Experts of a small language model.
Size: 10 layers, width 768, vocabulary 8192.
Experts: 8 experts in each of 10 layers, 944 SwiGLU neurons an expert, 2 picks a token, a sigmoid router.
Below are experts of layer 4 (counted from 0) of a mixture-of-experts language model. Rows are named router (the router's row for the expert) and show model dimensions 128-255. Each number is 500 + 25 x the weight over its row's rms, rounded and kept within 0 to 999. Numbers have three digits each.
Before each expert's rows: "raises" lists some tokens whose logits its average output raises strongly, later layers aside. This comes from a sample of Wikipedia text that the model never trained on.

# expert 6
raises: " and", "-", " ", ",", " (", "s"
router:491505545456467431494526512533504490481520520433491513503499499527515487456467473527498484470474485517543544505441573444478467544528484476482527469551480474495515487501527524490505513532503501503471486464507509448509511482538495501491483465523466508478497511491497516527518518534492469502524498501567462483563502441530514504450531464515514499514502538485487516481535505517498506523483

# expert 3
raises: " and", ",", " ", " in", ".", "-"
router:450487487577529507477492482470516480484525543511487532525539482528452522472486485494504543509517515485466509519435441484481489542471464498466520482499520466465514518488515517524482503520505462464505499546509507432493529474502474527523523513513464520509469552507535498522460487487495475493488509479489495477497542539543511511467531468479447469519509484520529527480496507524490447495542

# expert 5
raises: "-", ".", "\n", " and", ",", " "
router:494488484459480435478477476463543487480502546505489525523546535508497509495485505477459508490470483493531485513443475491462504544500480517500489504519457520477485496488498457463469557550495478476513520469537526513499488477498478515502493493540495497507474489514526514473460480502480479501506482492500533510520494500516505480477509506477484481532481489502499549474525493475453510539537

# expert 0
raises: ",", " and", " ", "-", " of", " ("
router:527505489479513494464511524517535501517498528486502507504499492534472517482467497531479511531519497480466475528420491504498473492502497499512490469483502524489497498481488494499490522476493496508485497502483523500499507486489507461503499490496500525527486525475498471460470462504498523494539501468531495505512545498538479436491528489482508473491555451479516476509478526513483547503536

# expert 7
raises: " ", " the", " a", " in", " an"
router:496510501489528503499524522490501476485518515495531538475527474520486495483499422517460548536508513486477497497486484476476493518550493506479478489466451464470496481455517523511514491500496532463493483495543515470444497467518491515495523458522486482469473534493495529481493516506483461467522511490485504528570515478504498495478529501482475462534499497460491515496537472509514534485482

# expert 4
raises: "s", "f", " ", "-", " and", "."
router:487475485487529476467490503456489470499513551517515535529519498528488485455493475523485525537478470483517495524446494466468486557462492480484489475488511488491478518489484518484493488474461517500530477481539526460490540495485509494506501478514514495504498514529520492489451483517505492496512529488565470483516522544521484522491521504478450465506535544470522544501524493509466474535531

# expert 2
raises: "1", "0", "8", "9", "7", "6"
router:496460452442523466474503512474499509514499529506493542535531522503458516497530484500496493514476484494500481493471532500490507501534530483495485503515482513504506526500540562481494474546550516480518503493553461501507473479499463480514487465483451501495446495479529505502502487508531497496531485497504536494491538465544530510492515500475481436511498518507526496483548498498464541537509

# expert 1
raises: " ", "\n", " and", " the", " in", " The"
router:520499537514509525444496480470476497469553549528495506523461466504514500452449465477506527543514505518556532499473459480485460526542492486475532507496485479481500496497501545491507491524463497464497486535512550482500504465546529508488496511549516491509456523519508491521495537493484460494481502466532511494518484531531526509457499442528513474511513484463495524465505505512484487510509